From a checkpoint of a small mixture-of-experts model trained on Wikipedia: 64 ReGLU neurons an expert, a variant of Muon for the experts.
Below are experts of layer 3 (counted from 0) of a mixture-of-experts language model. Rows are named router (the router's row for the expert), gate (a neuron's input weights, with its number), up (a neuron's input weights, with its number), down (a neuron's output weights, with its number) and show model dimensions 0-159. Each number is 128 + 32 x the weight over its row's rms, rounded and kept within 0 to 255. Numbers have three digits each.
Before each expert's rows: "gets" lists some tokens that make up at least twice as much of what it gets as of all text; "comes after" lists some tokens at least twice as common just before its tokens as in all text. This comes from a sample of Wikipedia text that the model never trained on. Tokens count by the router's weight.

# expert 38
gets: " |", "|", " /", " –", " World", ";"
comes after: " |\n", ")", "}", "2", "1", "\""
router:115141129137093106103133132158128109144092169049157137153126110117108117188105123134111118147119127169140165118118155158147096132132138146216118096069183155103113097164097136140089061102088076121113085146184083132162122170167110082102094130138148126118086112140093205172146116168155142117087126091142136156161146122114115133119180164174143152172153158129083079087115120128087127078135099210107130169060119138113121116124134093133154107141179133066137148135107043224135105159090163
gate2:138133136115133087188112155134069118054160089213118127115156124088129187064138124074139169115204122120116095133139096074140117148130185110172121112135103159042173234195096181127093103115132137147111131164129127155159092128095131123145120125107121136113095181141120100124148145139121135162079111130165077127142104126146083134126058130123137130127098124046115121123098129068133152122114138088139145138084187146102136138071106115194127125134112107122146108139128211074131122105151105
up2:171232121139125108163104164126151063108142133130181103066202088123121194134201143134140130113123121115110121135176189104135155131169143175107122118107121171108146141182135133123084069140128102127109130146116093193113139160137183120128177150124178131112111080075053135124122194147137149150135139090151081088103054114128127126121093167085122172149145136098136138126117131128122104130169182111077106157138117164158178071131155113144159125095122107076187115087146196120125085128085143
down2:129097147067156180114110127122114114155187179093142124118061128157095225114117187129128116126124177118149149127176131039134149071124104141128168156131120084134103117035128159102116191167138141133133125149134135136127169091099075174125064074115111135128129147156162096147129205187135131160082079112127109111211080141126082133114133126126145135117108135134128104088155180076130133100122197112129143165123128162133126129122101099158119154163096150125167155126088224122125122128121086
gate3:162121160139067115119128134157098154151073124119123127150141154133177142065104133137133119179027098107131100085117098116136156116183124151064145119171144123132060158059081127140134106085061166107128152121150087131090127136043123121071167118116043107082111157067077107113161166175119127180128141150126141080130134090111118128122149142133116200136130032129109111121097115146116131130128136117155113155081124225173171159130148133128147103135151089136144125136137110080131092132108105
up3:122163109122140164131149149112104146110182091157171128063133148153141131196163089138184092110167119151128169116113124123074114153104150128187160111131127182164166068127105100152117089158119125118145103129153164142161165107138121147164100142129184188148185093085204128173129135147144169137124111054122085102120088128126148139098115103078244062137109097109114191143173127060136125125110101123129197136117090182127070155134058171128083154142164118140142154124135136141160135137129113
down3:127143129088155130131122148126218132077083128145146131087134140142060163103120135135179126117116088127164121149097128133177083157111111095179133124140114103127130108034150159069085149122147129115144194120067099095156118141135103064123133106121135120166126133148142153187240097142167077101051170120116162098125109125123119144164135128131091099180158150182116128146144124123121091128143144106120134078128030119166125058079074105163091157125107144103135124201129114159101144129089147
gate4:147068080125123086117111130115095126074125142141120145126161127167115165124164103113129169134128153059177144136094181131130097079136106160113116131075185147136141108140143129123135129119126111157148119107136140133115086143109128088100105047129104140093121184092071190123140123168129155112124121156099127118124095128141092109130146116021150119120106046130130125121130130126117165106133151146096222135072102122121187127054158138078142197042137176086118187085094079213136115147117127
up4:189144135087088133138122126104112222122155145089194176129072122124094179176121101110129230187105146137135113098187166122116108111053093110132170111140081113129112134107123087124077109135146081130107129169193117060168137060143142118084125135137122152158086081103088123123111130079130144146134128185114127120063141182130116127106126136189094126128148127127191125120097134179163160123110208126130140093181145166103123080107120135079087134126124147098119120133110185128127103166112144
down4:189192160101173155081131132188061125120110108132168175132134096131158146107097093183125132087146102209134119140129116144116117141120128170154166104137150136159133113066134182147117079136098159136136131141084122114096108075107117078163146072191135138104108127092140127045142120158149181088107082121128132132222149144158114165126082091135117091153115141111121108093120184152087188129132119129108187140173129126113148190136139135119160142153133205111101133157207111173139145195118097

# expert 17
gets: " The", " \"", "The", "T", " A", "A"
comes after: ".", "-", "|", " the", ".\n\n", " \""
router:060108143114097131072157099125153165116119134190183172158158114125091127064125144134147124116143086129108094092150101148110119124160146101107128128114122114108067132042117154152060137059076089139131092150109120117137129083135132105118207167129154146140145126159065116135130161095143091107125133157163127106098146142115189137111119140134060129053135101199140158150136028182111196127134115124107111130139089165122107099128166113091135161137128067129130230097108126152149133122184118
gate0:120204152077120123112107193183134104102126159118144128147135137135144093153155143106156122106067161166089128173138098096121076142115104131094107105147128130102104140146131152087136101146170144128139127149132197123140151111181132115112112130122139145088042111054100133131115109186093104129156149136115136167133124209150112118176191102107074124179127135000133059155104175148132120120172113139130102124125012107128119130145138117144170119128139101138168118101112099089175157129121178
up0:139073143157121140179117145106130130128147144132106161123090137158133142143173124116101117136148209110134097134132139081131185144112143083190131125114053222123144138097106106119130134206128113131076128120140098163193157130109105134111161132172126122055163123142146126100199090096092149104103119122099128130113120128093143128162114121144111081113127168158085158099223099135098112137122131183101190158177086142158119125125128129113159139134079157124195131094128161143124084195248140
down0:162106128100113128188160151133123112072119103108030147075134167123056094141122136100135130171182155110129120141137172134129082149107116126157068115127129120134165110102134111156142127120128100160151149123126133144195128130125188139153105161043111134160117133105131133087155078127143122163176102107161142111161045091090112124088112126147202119119122117204163120121185220138129183043099099119166158161145132127106090113139108134124124078094138135136128082127124171092196124146060103
gate1:148131122128119157098127182143126118090126162146033147108072055124129170130123108076067140129129129156120161056125159099133108189080118112128137120124133147086112073116127035123151132123129129096148127092161148127053149191149149020102127131123127128127119157100159129107122095128125142104100132137133119115168110129132137173070180124146128093100170184129142136121127124058093150124108139154131163145113154147114061107136151033142149168071111127167178138118086153091167197152119134
up1:090104125147082088130136122113123165065117079125162166129071174180102127104123115127121141112161154132181106128115126127138128154115161103160074123082107061114124151127113157149146128128147145135150136156133180132174116112128126150127133076128126127150137090255111131053103120114147129128094127130108081110091108169150200159129098149135126157083130127067130162144104156227150143154116138111126143137115152131093097154120078173187118123128210153088111033148142131188128055123138111
down1:146143101115136149146086091115062126123166116089106149144126120079134085168157094104151138141127134129130197173132085107115185181146087110161116139168048107149129078117125133060071126122151087115129171087161137188137206129188125148118122159128122111157175087122101065170129088100134086125113113126114148125143160093120138132121105100167124090130137114161128140094089168158216145145115116139165137111109020105117090197097132064074159102126104113125078128135132119119198134129086121
gate2:140144129164126129169220130129130127149075120123149129155184148156100132108149137116115131084131162103162078126121126235118129152128165158106116138070152141068180096126119153158127143092082121192149153129128134141191205131082094127135183127056106134137112201178117159109104096105103126109142131133115097139077049091141128175093128095046123088140101181143095134140118099155170117195080144115133189136124128153155132156184081165130108117113160127096128145167125136095128143127176122
up2:113122101126123143128033173123118165087154129122113115138059073140182134104039163120135135125127097128085123146123141061133131114114148091137207075180135077160130095127140073116147122128120130126121123123131087107095134117130137118130126130126176134142135182093146084137133196136173171153104091150127122104149141126125130122153129156120173139131132123131116172081129195106147126082143122132154062129107135196141107186015147085108168121094065110180084134126153132109192136141089206
down2:154148130133074054124138200134120146132098128095101137128135108125130133169130149128119119102175102088103176122133118100152128128118095108102122115193184157122128103109144166167069141134159157121154113130128129125121126136137153116096126187139161041151162197147084081128197132066126092127169146100151165127133123137063135129143113130116153110162160116128050129164199120000107126163182137144148103128127162157141073110108121183121143135153134148187130090178171117080083184149133122

# expert 11
gets: " D", " R", "n", "l", " H", "g"
comes after: " |", " (", " \"", ";", " Pre", "ú"
router:117145122135184120130189125119105149142141115117125161114161104130122093098147076103139149114084119156142156160149118120085159125089105146099145174124138164188116182079115149116143210158176112150085144098147095133128127116138126065167219145049207118100100111120111116153130210147127165118129051129101140183108082144122125149137080118110202167178103115114172198103163133174119130147103167130119161119154142108192109133097152125123123111144120158102085076077129107110067111171156164
gate2:073049145073175144173100136124112122102165067081067125034166145127190130101146123131095156206161110112115168145143100149097138108105079136124099137143128148119156130086127118092117123115126171156157164096135096106128075100135132134077117143080217140133045155118129116183152146169101144146102172132124131084196211136112090123126140118155140104127100145094063149110109166095125217174140158101118166143113142110126125128126172122097106189120122147132136132130129098150137134099097153
up2:163149149135174122147135240122079095103144061144081146075082168133120124112167146099056073176127110099090106113133167125123149077082158128129077131097153120125129137122118135061128126120140119133140137125176014121121144144124130136139124135058182116106137158135118105133188116119105094115120139092138097120143128105117107056086143119140128059105073153055139139103124155111143155185183153092148214162111140101145121179158128106099110100121129149122145049098123130136135150104123124
down2:093130184103110142188073145039137121087156087071105120112126077094119178128100130130126194120153123128120153171101124065144129128162128141083113157130132131096135131154175131128151124087194112157188160160197119136103163132127109171141196111126148108127148112086125042159117104128118133132086066135117159153147145127112184177147144092168104127121149142079108102172122140129114124225149111111136063092073127126105126109117128122082148106128142131196088070119121187109120101121177178
gate3:113115120123143121145121127074136121170170137138110094119168126109124140125086142116125156136151178160145108096126097168074190136127130085122125129128113143123181135163082067138100091123127102120141086089197117218067112115193129131131119128124174136142134162083122123207129139114120122127129169133187128174115125170142129182144134154125085024219064135138151125184152130099127130084146091119105125130088125127176101085147070181131104096090153129114084084120145131229091123135098115
up3:117131162152159139134119152129113108115130131084157114138155126093144124172128117185128126168090048147111105138143147137149119153174135127094128133106096235126180172141139158081151097100126159131067127182133118157095201127127135057159118079128145123128119158121100123099209147134100121044098128067146085130192118149095121155146099115126149126102129129146030115121157128099136083192130165155069133127124075119099126152115165126134074176172113045128142117107147135096110080158090091
down3:141113098128127068143128158124128100126118172099131199102116178108115133142115099062108131125125093191118105060109138085092131093153138078123166145070159133131173116128191086120079073099137123129100133114128126048114130123096095146138134094066131129149124133137071164127168124139147112128117146161126107128155088161143182124162133136072086166208134128168127129075083112112062127128043128174102123130114082114164091137091152132126183151135133146123205166067164138104179134060088102
gate4:141164114111128152117186094150122141118159165115122142078122116164123119155108162145097131125097127122153152135142171141160124168120152176130112107118197155163072128238111160151143142131135120177164172103127073178163108098145135128174129130122099176188072131128124132130130120193142128144166210063131103130043110082139130082154139126170141133148095181164114131206143149127136153159137084120125123131156128136162221111144141152163085128046103133132162153093172066102134090164126145
up4:187117130159159173128156125182109176126207123141144156114133054144133131071131044136080132117160130133138141101149238154093174079129162147107128093154139199164114134148111101134192153175132137159127131107104084153179174106136133139131101117127114169171089156136126106126101143206090163167165202105163100124092165098165127131134132127113188153116098161158124138136113137135120095132128127040186136149096134142135172131129178129091134128110063164147134141133113080124109150125126076
down4:164106120130148127127159128193178142102155180154138124148142065081155161141120134147094162118165153094141111066122180173255075097235142119149108146090103125178130129139083124086138124098137126091129163166158118123128094077128101141129128150138110134127121142119163125136127145152120189136119179119134157065087133126083150068127181146102157135126137107145118093114059112115189131107103118111120107074113111077176143128133150135122075131112147117114222127124139106088108078119146187

# expert 14
gets: " the", " their", " his", " its", " a", " The"
comes after: " of", " in", " to", " for", " at", " from"
router:116134155116138150083074140099182079068151126135088122170093088089137078057158121126123136119134188139122108169134140127118078124149042160126126146146078128105166131141126126155198062153111128094158099131149157139153157087151148141043105120097135143111137122156137128142106087193139113076136124108103113114131159149143146114160121094149080115120110137146065102143070119168099140210084083152151169111175102144136153101126150144199116146115175142115083178085030145147096168109117108
gate2:136118130091144139120151000079129071134125127139077141152101109139049115099118131136187170139130174089104070118139100160051140113146120142132130132112127107073119131150107122060104059118157121142167127093139095088199131127123137141123100141097129189158050105103103110137068085078139080138170160135121127095130131113152125163141150102110139132131135116145125128100137124129123188141154131084129059052149148099084103116127043122135114192122171145165099130122129129101167124086136112
up2:158129108153211129131136074146147195110095169120143125162113136127053160093113247129156208102100112136089142134145134133127102156157131144119102152141091130108127144174059100120124132120152150149127164190139143090086175115111157167154100173137104125118209133133121158185070129107129102144130166132126117163136113137196115149127132070067108138142121133125084111111202116111053168129121138152106104080134169109116115083071130156119134132043153130122128107109097104094135121136068136
down2:130137100074129151165108117115181075106138118199087097209106129151117133142117116084128156098131061130130161166123121128129126098152192101110128101112184110165102138137144137137163086127129136126130121085167102081156137153111124074088104123146145140147138180146116130143139136182132135149127149104064123131137114158209005179049092128111114129115124129151212116128168118107102210177121123116088153125138176130138136074188136144123097080105179168152106102148149111167179126104132104
gate3:127130111080156152063141050135126119134146128146135134093148128093090169138122086110097084142033177101157096119166153150121113139092139113101097094129099127139145148113116109125158087155162105202104124141193148110141128104104173093112158138071107126048128146092155127087054117150144119145097116128104111128128132085077083148128118144159132128105111112199107104163137118163129123117124192157104117111127134128203111097220110138110128126156128096102156171108136111241033119156131129
up3:126120067070078137177088169067134127120095136130109124190076128099061114078131140165077232114127130109136135132121057119136110172151156153155123166062104128116159113127100120090122175060168140105102133062131158104054140138118132241122128127114122196136063119137128179144114114096099136068078128128156140104109122090139140080132108131179128128112089128130141111102074122137088117152127144127086102162133171133112096164092144150128117104128081125137134130104130107199115155128120113
down3:113093113127138130121058089093172118147145097127189113149142121075124108056128111150093111160147137161134104153111115129087164126121097133156094087123136128099134106122107140119127057184093142109155147128144121134148116153109150118116093080162206148133131202148117184132144121181050174139128096182116138117129104033223114108125150197142114093116149093153137144131077168190083100146079117123100105136148149197163155084123151063127166107119111122125162150079130070179120107130104108
gate4:145163129077136128153161130142127137107196113047159000133128136121117128122087121202146155126111172105137120122128128131141128116079152103164241122111114114106117149121103156079171121120138128078105133172112137086135134128160153139071130127121129130116131135157120042160130068096143099120079141115107183137110117107125075119129145124140044126173124124144134128127136113105146117210037128071095166143088118144176140127149150119145131153124142125122102139152057192128087122167131134
up4:093164039069116117117096164183151142111166092073134127131133071125117129096126130102201129071144078114133115108129129146124118088132136149157128099127116082127124122059129152127170099011094204119121123135132165112139132150149166110128115144084121139128160165149147018119168102089131153129127117155093194130167101079166148138115088108170144127094108141135155129152128114128235101151125054116135188127110135139147170150144133146086157107138166135139128181126156146153127154165111112
down4:069109152129133124121109096098164142125166125135121138131110107128143126124129087183170112200114148131161142123182130128080154106117131099116116093150133174117119131111150119091161149154113113181096072131099149151142061160141119134155117112110092126158116116155057105122087162118115088092126068121126115135179133030165161128120116128136162134146109130151082068127086228206130117120151128133128118142129153130166106136150133088133184162129087155189102106067143123132146172106255074

# expert 35
gets: " B", " S", " G", " P", " M", " K"
comes after: " the", " of", " The", "The", ":", "-"
router:130153095130160151064194132158119153164071159091166162165128106110141110129137053136167114136126131145100114114083134090170145117225131181136134169096128140090120154108107199100103145131181140107133114156143152117126132107191101136089115139093145162164105128073127170103146103167130140069110094131127135126165169033171135108120116137099170160135165100088142107151105173133142084146138092182090117135137112134108187109118110110149141090151119037099146038129072093114108119070101140
gate0:100089146153124072156145132070125121150140155126126130128051175135153136136210205117131153107155108134124159100127088086125120117118118146091073152109116106026127120182136137152171121133146114140067153128152143131145124138145182158120153110132119104082095095140117195132093125135147090118172154116129155081128155074073128109091085038094134159134126126153147118128107150131152107129151157113198104129129109077128102145176174104121084064208128135083195132119120177183168160161116086
up0:099133170114159142130097078149152128120140157095102071196129122123111122139043170207121140111075139127143129168108230127126129116132086121128167140172136112126103091106123120148166124164138128179204125117075124113127174113096157169088069080113213103133209056099106098168157146159092101090085181137144141166129122145130128216129152130129071125128117110105126091129129120082097151139071112145069121117129129159139121170111114074108151129110137120122122118051127123124114141158132123
down0:140162112133126060145155180128129050160117116210128129124136073146097129087155140053136167222129060103130135153133149161150101205161099126165120130123122139126137133169125164144167147088094134131161141113175135141152140127068156121089187136218144109162112081131090138117181157129142138135139153169130139165102120156121184131124117152125106116108128104157080141149143099128095145121112154127138125168139139105117140141090133130121114070124104137232141070153037136068101076140140106
gate1:132126122106141093128132130178108128123126128118145000101083144161171168081146109160197128179127110084115127116147131173190108175147103097152139133135122187075043127103137090185133120165107175164131123161164154166146161169144120129110125124124120128222131119178167128142182164122175143185206116129137132137090130162160156098128120127157119100137135135167136105116127194152104117156106050100155126128096135187131137137131128100186131161083124147161124142075140166130168142101150095
up1:142163113129078142071126074159124094122107151138104100132114173125103144094119198126125147197140149131131096124128136165118087129097135124154146130130125187036130137090129108164121116155061134151147110171117140149124167120096129123039150083111235133132144132139131135085181128120155151141142118148071125211152166120122122141131115121116098065157147123128074135167069138099124130116094093134107233077065146145127093113145123111140128114194160109103107160101097130140126081206102148
down1:139146152093126159128107104126109134152139066159115174129114060108082134140058113096202121123136094114162140124125099144100118127105124084116128126115133079173100210131134107114127154087083123091140134135126109101159115159085153135112119142106115126070124112120129133127143151142191162120150161139157202134117161126093169129232093106121099091139105144119137201131127081115140143138093141140109150180137110109159000161091209145170080089095133170141133132136086178164087139091125112
gate2:123130145145117113174178141183145116129123071130130155137114101135139152052125119118099108132080130113000125110158140116118091068076181104165158129128119169118129138094117135131090155130137151125132092130127152126171106070204121106175129096116072125162058133149058169125128127144129131130118110096135193165126118145164064106128136140126117128125117179130158181139113129100162177116186126149145124131140160139138217140163125122082118150144113083131132056128048126068145155156104077
up2:166144117136162160104087126133126128124124129166131132099081122142169120198131125125169132197167093104241122145076138116129088178150134118098122146131130042134120152133174080075156161109135177128128149120120135141164159142085092138125148140125129141122138104145250093124128139142146119136181104166174106087142125120126231131156108134129171107141125120115108115069114132136088133093144121126109102094151088133160078091120126131135216097065069140123144126057124126173115104180121154
down2:082130126213162135125129147115154075092189129129104131160123114149131106088136141170116128130087133126190110102111151126186126084119128126128117085179112178123178128136126086116103116137106070131062141130172127152150123144169123144169112177142129179120180138101059129074182106110097125105102140139136148156086195112133020100135176137148110116128157154125150147186090150216063135153048128124113099154114131120129164064053142138126076114090170130140104168128116148128106106123102120

# expert 31
gets: "-", "|", " -", " •", " Order", "ter"
comes after: "\n", " |\n", ")\n", ".\n", "-", " P"
router:185114110168095124017103133129179130127091122181134054125085169150097090105139141119179107152112119113095110167100142168076141102124166142136139104051162117114179054120155138127098104174156089136108091167104081090164131144162181162141072135140185125106121147129105092140146137115149075189134165120144119194159183193108127120142158133118111130188174144154117112116103152134119108122165110141154091079140126109156095134101165111113143110086119102135150101133186133129195153169102069
gate2:192164074139175143076186100143116072048130105156134139215129104160093139097085128141119176074106128108119132092098131127120120128129118146129146118086087121151150170140110098175126235126085115129193048133076155123146122123115118129199145089141118124181087132190073151134171137130138116132125152100128120134118103165113113128138147132103153128137121143105112192120121087128118146164117168109132116051059096171161131141182228133099138151155134136160131144139167129123116145126082127
up2:117103139122045166120125164189127123071128069112148097128138128143083129101107159143076206034119148089130231117103101176127141142091176201130136108126136165148156121146107128130119132166059117116158115174153145137167151128153117124185085076135116123194041192152118156134126117132178163078116107130116124104137117156130087085140175119169116119128173162134138148087081136171109089102176131107087138086051113163119130149143129144128171146128139152135147107125158164146135114119135142
down2:099094107121168113097058083103056119130138128119078160081126128170157132133120070120146127173148080085137122177092123143113164129123139126196115168131136116142144070141172180130162097126130099147150100143121184202127156161113146139101148155106111182115135151099122134073163127128128133136140116144133099128151128115142149180112079125147110115207128058169102117101066104120135092123146129180049131079139104229156104130178123149163092165139093071165168150109131160078076077136093125
gate3:142150126120109130121129159123059124198117126143112204084188202146131127145087159131109117114126089077130133146153154115213133160118134124107153137128131132148109138136140141152176129127144131129146137187150109138130120139217179124134117158174109196152116152217125120131118072137132128138081115132147142091158152119124083083114083184131119072135067071126139136107114159114073155220130132130151135127139100145067149076204125127076191076127088168057098127131099124129149120119128107
up3:168147137158100130138118130129067136222129134126139148130144131128104126133113147129102125128120100146108106150147116108217135169093093141109139157117165149135048127134208168172168155100140128131142112168130100126120116129167170144156157130156086208164130128164116108116078082138189130125031050091118141063125155108104153068119111167183098084104125114126129170145125152125154130129127095112127137181142115129144137125198042147102152056101103138082105127127089133132178123095127063
down3:188128123155157142124118078129157155103116127167106130113108139118042099134124145088104117119100182133070137131102138161100108126184132129164102098117057119082150110098138131126156097126119144136130111148113131117130128130130089133177113167135127122135132199096140127050115145073157100147110119075129125129132141128128255081203103122056143153182130142135104164131113120106096110128094137069130116160106146093131137129083130135069163140084186210129121163138122136107146150129132109
gate4:167135150152082106043119148126110128124133129137133131155177119148135095102126124132094139127123152179144150127148129072131127132132127103123122129121089160127113036176134176164122093057179130107163094100129157125124140149125152125084074147173125182126149222124217147098149123145090110143120088125172089088102095132105086093091131166100074132038110118119166126116130123150079129148145039170106069150119091135091221120103091125109171117131185112143149122095115159120126172149122099
up4:129153018146133157137118175156082126131091138133129140121115060120145130091173170157108137125138106127107103113103139071143129162106121114127145164168126157170143147126172128162138158128090161076136091091135127172157124082179112204180143070069174111134125154117110123121101128081096143141102156177119127143156179076131148116134108087193135127087053112130129152127157184122085175120072171105152156115085130109153083075132144118139179166127122159131127176132148044106110135088043155
down4:094133147122125129122128127162118128096089130120129070105097065149096130077166084092124121127073113071164124128161131120127129147127130135132144155095134147120125192068123096146133133129123115200155151135000122118133140128140065142112136078202121128071106150085134128093074137174110112125128132110116179102102202045172152073123124125155129143135157111132088119112138091143186154081131184152086082079154169063100124128093112156097097192103139136135136141191104142117128150162143081

# expert 8
gets: " |", " on", "==", "On", ";", " Country"
comes after: ".\n\n", "0", " ", ")", "1", "2"
router:176090122094105150141114103128119095117126140124050127171074126147090075139101192138117142121069201132149088104119119153141160133135091073120121109122089115134198124114117097117104061097098156147111201133084108143163157104093143096096148143060096083107127109169096158128108179105131172131143123139120084061141103142133124128136170110146152127109173159197146105129131072151135102121115104227144076151104189162154144115168117136138124123116081176106175101107169119082125164128048109
gate0:131144098129127222134151130153104094117123128162124138149149209124122108170166132139118226085124157108135162107022128127212159106183114138112128112103032116127144130136125099134134115133142085129142137138147064131131120146155124103128064092102133128110121133070091188065127144127134121126113128136127116139089135125134110157128213062103195148170088126076170149166137153125130136131086111066104122131126161130113109113103155092160127127163113202109127112062114129103130130133057121
up0:137150151140166092131108122002134132121108153122130068131083111064056198130105132128128024194096099154064097121177139130075122126126131052161151103179124142128089118138136132118104166065132108125144134094128138144128151128121125088119129122148124110153083127117126074201130056128095136142098095139155094132132141097154115134124128145097129162097151159134109075142138165109128121098145154143173133101150089190127128099108091213128117098065124117133087203148099108129133148128143123
down0:132085070129144132155126168130112120113115070207140121126075111122170248071105140114097162124113170106137180174126089125125137118123227125134051154126136125115123129157162149173134100068149123121123163125113098129120148145097159120117180174163124164127114157136068193195057164134117152137174109118128128147108126110079155110131123096149068158099187129135126061097052138140138139120126147145090131129129116137137154127139133083115173127070142128099085083074096116146120092113117151
gate1:129119181177116099157129144087106126105174137127133078164092141140119125145140128109127123124101104128105104129124174173153136076178122183056154134119042121149077116132130158122219101140121149141139160151158115128149121124025098136159138175127178126132030116042085167127073118166131129122105123102094150151102150145147117090150185179069095120144138139095198184138125084138110107125113129129109129122122129200145067114108156122119123129085090093156121134118115050176139105136127141
up1:165209117131149140148217142107118128120129109118125075134098133194130158136130163126093108120119135090122146101189187231210125144131080190090113156153104144150110000112130127104165123178081128128183081130135154114112058148132135135100128145104148134158131096097109126117092129124123127131125144132101066140090125122159135120101110144118122133191141165090144177138146109125067114107126198149129130139125217124151093119139104122104124154109081126186116123111121107135110122128104129
down1:140131095173119116116076089212151128157076156080136136133087161068068134123127166182139121164166122121164066111151118106107186163088106128122167129130155132124064142157109127187104143119131134064123129124127138138168100113172095177129130123089158084131150105135104177112146120130148164125182106142122131121142136053095240177161125176130129059112167113189150101176131057139162123109120066116147138155131177162126129064155114205126123123138095132088109095142130104117119129113111123
gate2:134118140115080155132131128106130130116118105126159131124125125127119116086148186182100008155098138093040138127103129146128121104078132163108127131182139149136103127107077196107132088197126130118102099097094114135128143208167178127147103132108123209127124148104127141128122111135089128124123075195104152157140146099153077116102092119160115099095231124172130126120139124102185026128164190128138130143146126149128129126140137162155156127112104083155163215156176107110137162104133131
up2:131149159128156131131114109157169158168196134105100138144116132128166155152086079083206140124179089130166111125141167071122126130231129118140102130087121093130146149132150039128122161114152103054140134133142133090122088074082135154042143169118160106129101101161129113122143144114141064126153126093145120073065113134112137094134180193047115111160098123081134149134111143145089198108091137115129134055131132108118162117132115079130102107130151194158112100130129145086129128161124062
down2:155070170000136144114128108105079111109126126088068144076155133121126125136166099138136093137133140143159129162112148074099119079090128110132198137184169134100048127092154098117143102151137158157153145116062105132077160113086158127135132206099109108110173147122159120109072120121115119076123107115150091149126125113148171139107074141137177128098197086089129135226098127122110126128158056155132115130123129111190150131126137103083054157109123135128113130150157140129126129095120094

# expert 28
gets: " at", " not", " which", " about", " that", " against"
comes after: ",", ".", ".\n\n", " due", ")", "0"
router:157099113155089116069085130113121156161144193162084124093096133135157167140104166100134116139103196091186131137100171117138169143101115142063145106128082113072197112136166116157166171130116175099107183146083159079160124113033156099137081136174098170143127115137130157136129104103121211050142155130105123128038149070135155129120155124109054176087138133127144104191156101144117128097128141151133147158116146132100117140108102117161137130157089095109116179127147117112061119155147103
gate0:147097164130167160149127172171152071128127119116094142058098101155103134088120118127175083028117130139180126146105129120133131138037127128139148136191170160110138114121081083051189109061128142114176142132130092062115153145148185090099112104130128130117144107163096058149119125136104124090179127129150114113116127165164133208106140103124165139165137179144157098130152155124140172127128125129163136081053117132126126148118096088126127167129128137128119103139120063037122199150138162
up0:108087140097149182118161221129136115107163130104121125111124111129135116170092131131153113132127176103116136134131113183089085128107108113145146184149121198130122128156117055156098125106144162134125142192085131109077044110177199071103202186139134120140181138143154096128119125137112076136153090191167121087111149127160114140120193085155129137159132132122145148114143131094138132140127097133144109158085082132090128185115055096114158117114137122097134079053140152122085030083146155
down0:137092132154128145166133103045130135138094202176072129072125131117190139121154078096141108096142171107147164154112117137154118108123118144134102111128127122124151113240159121156143211115121110099123119105096131088171060145113180135123150145093145140071150120140132118178123142090115098145144115158113150187133147127135146158135119119093150142171152110097113130036165137150076142071166142122134119189080125132125128144178055103143124165155126125149107217062129141122172149172170078
gate1:098126102173142130073131071192127075054142169114142119104127184111127142101141152093116112125160130051135132125098132112173128077128116127128127151212135127201192140151162143133234113178095174107086129104157130134108102168122173128096131124075148202159123119130125151140172157152170133096136150138076176100082118124133128129126127129099088195156126158155187136149068129163146074131145107122111152154106123162129180129083176117185124118127183136152146124121135114147122168129088065
up1:091107095132174083002148083101078085087106197103108100121136094126067140089134245115128130133150144116165141142099128104097122121145143146147146068115088091198148091164174123127183084108109114148161132090121134108131060169116141102135185168126138125150100095177153075081077106095109123078186112115115111047147061109120116126156106127088105139146142124130122126154127149144138125115132059146113149123156133105128172164094115087136147149126129150137128128129096087120128129127107089
down1:098131073127091155161146110133112128114097139126123011099125161123117086091151197134096082125093094154153133167129145126131115098127117116128085152097148098149125159088162165112152128128148098111075076124066170129226155174094164047114121136192127062120127087161126150126129074045138129079100150128075117122141092128133131101131148124114115171104060194134125110062072097125070128123140063121148130134128116118137109130126133122105131157075180168124136128138116106097127078142131104
gate2:199141102192154099131164128128107134126059189123129095091127138131092155141105107136129106120170146096161148124089160121231135131131045123140144131134119118120138129140119119113122140118141150147122125128159107205177115114142119107146155135137129148133077184143159129128106128091109111125099095125187159134130107138139084131003115104092137155156094142115093062128128120118148154114133151072116115123129165067130141102210059109127125130071117160171121054097130130143019139102119085
up2:109149127108115165125125121141137143043057127136114144119100107120100131058161026127129129165147110133124130149126129109096131146132200187049131150101133190122150038131139176172166133090113168121139118170069170118104121120132071137095094135095139078080138102114149107180130134143099106137195133120086147151128103055092104144144150108150113091121127070126111122108163152190130088105112157169081091120170126137116100162045106111136178138128191140131139119163129122123166130109076134
down2:088101116135086044132133194153123167112131147123095101081122136122215022165151091137121113115067105140141139113111111190127070132135152104127142170123031078141169100110144124156139188122130129128132134129082112110141152099137110131154068109172028124134122120099148154132164120100119135109089168161131119100130147158129104082110076074109105127176135141105124150122193128091213090127090089130151146154104132099166142176113121160113155097079145118128135120181158099144133151146130165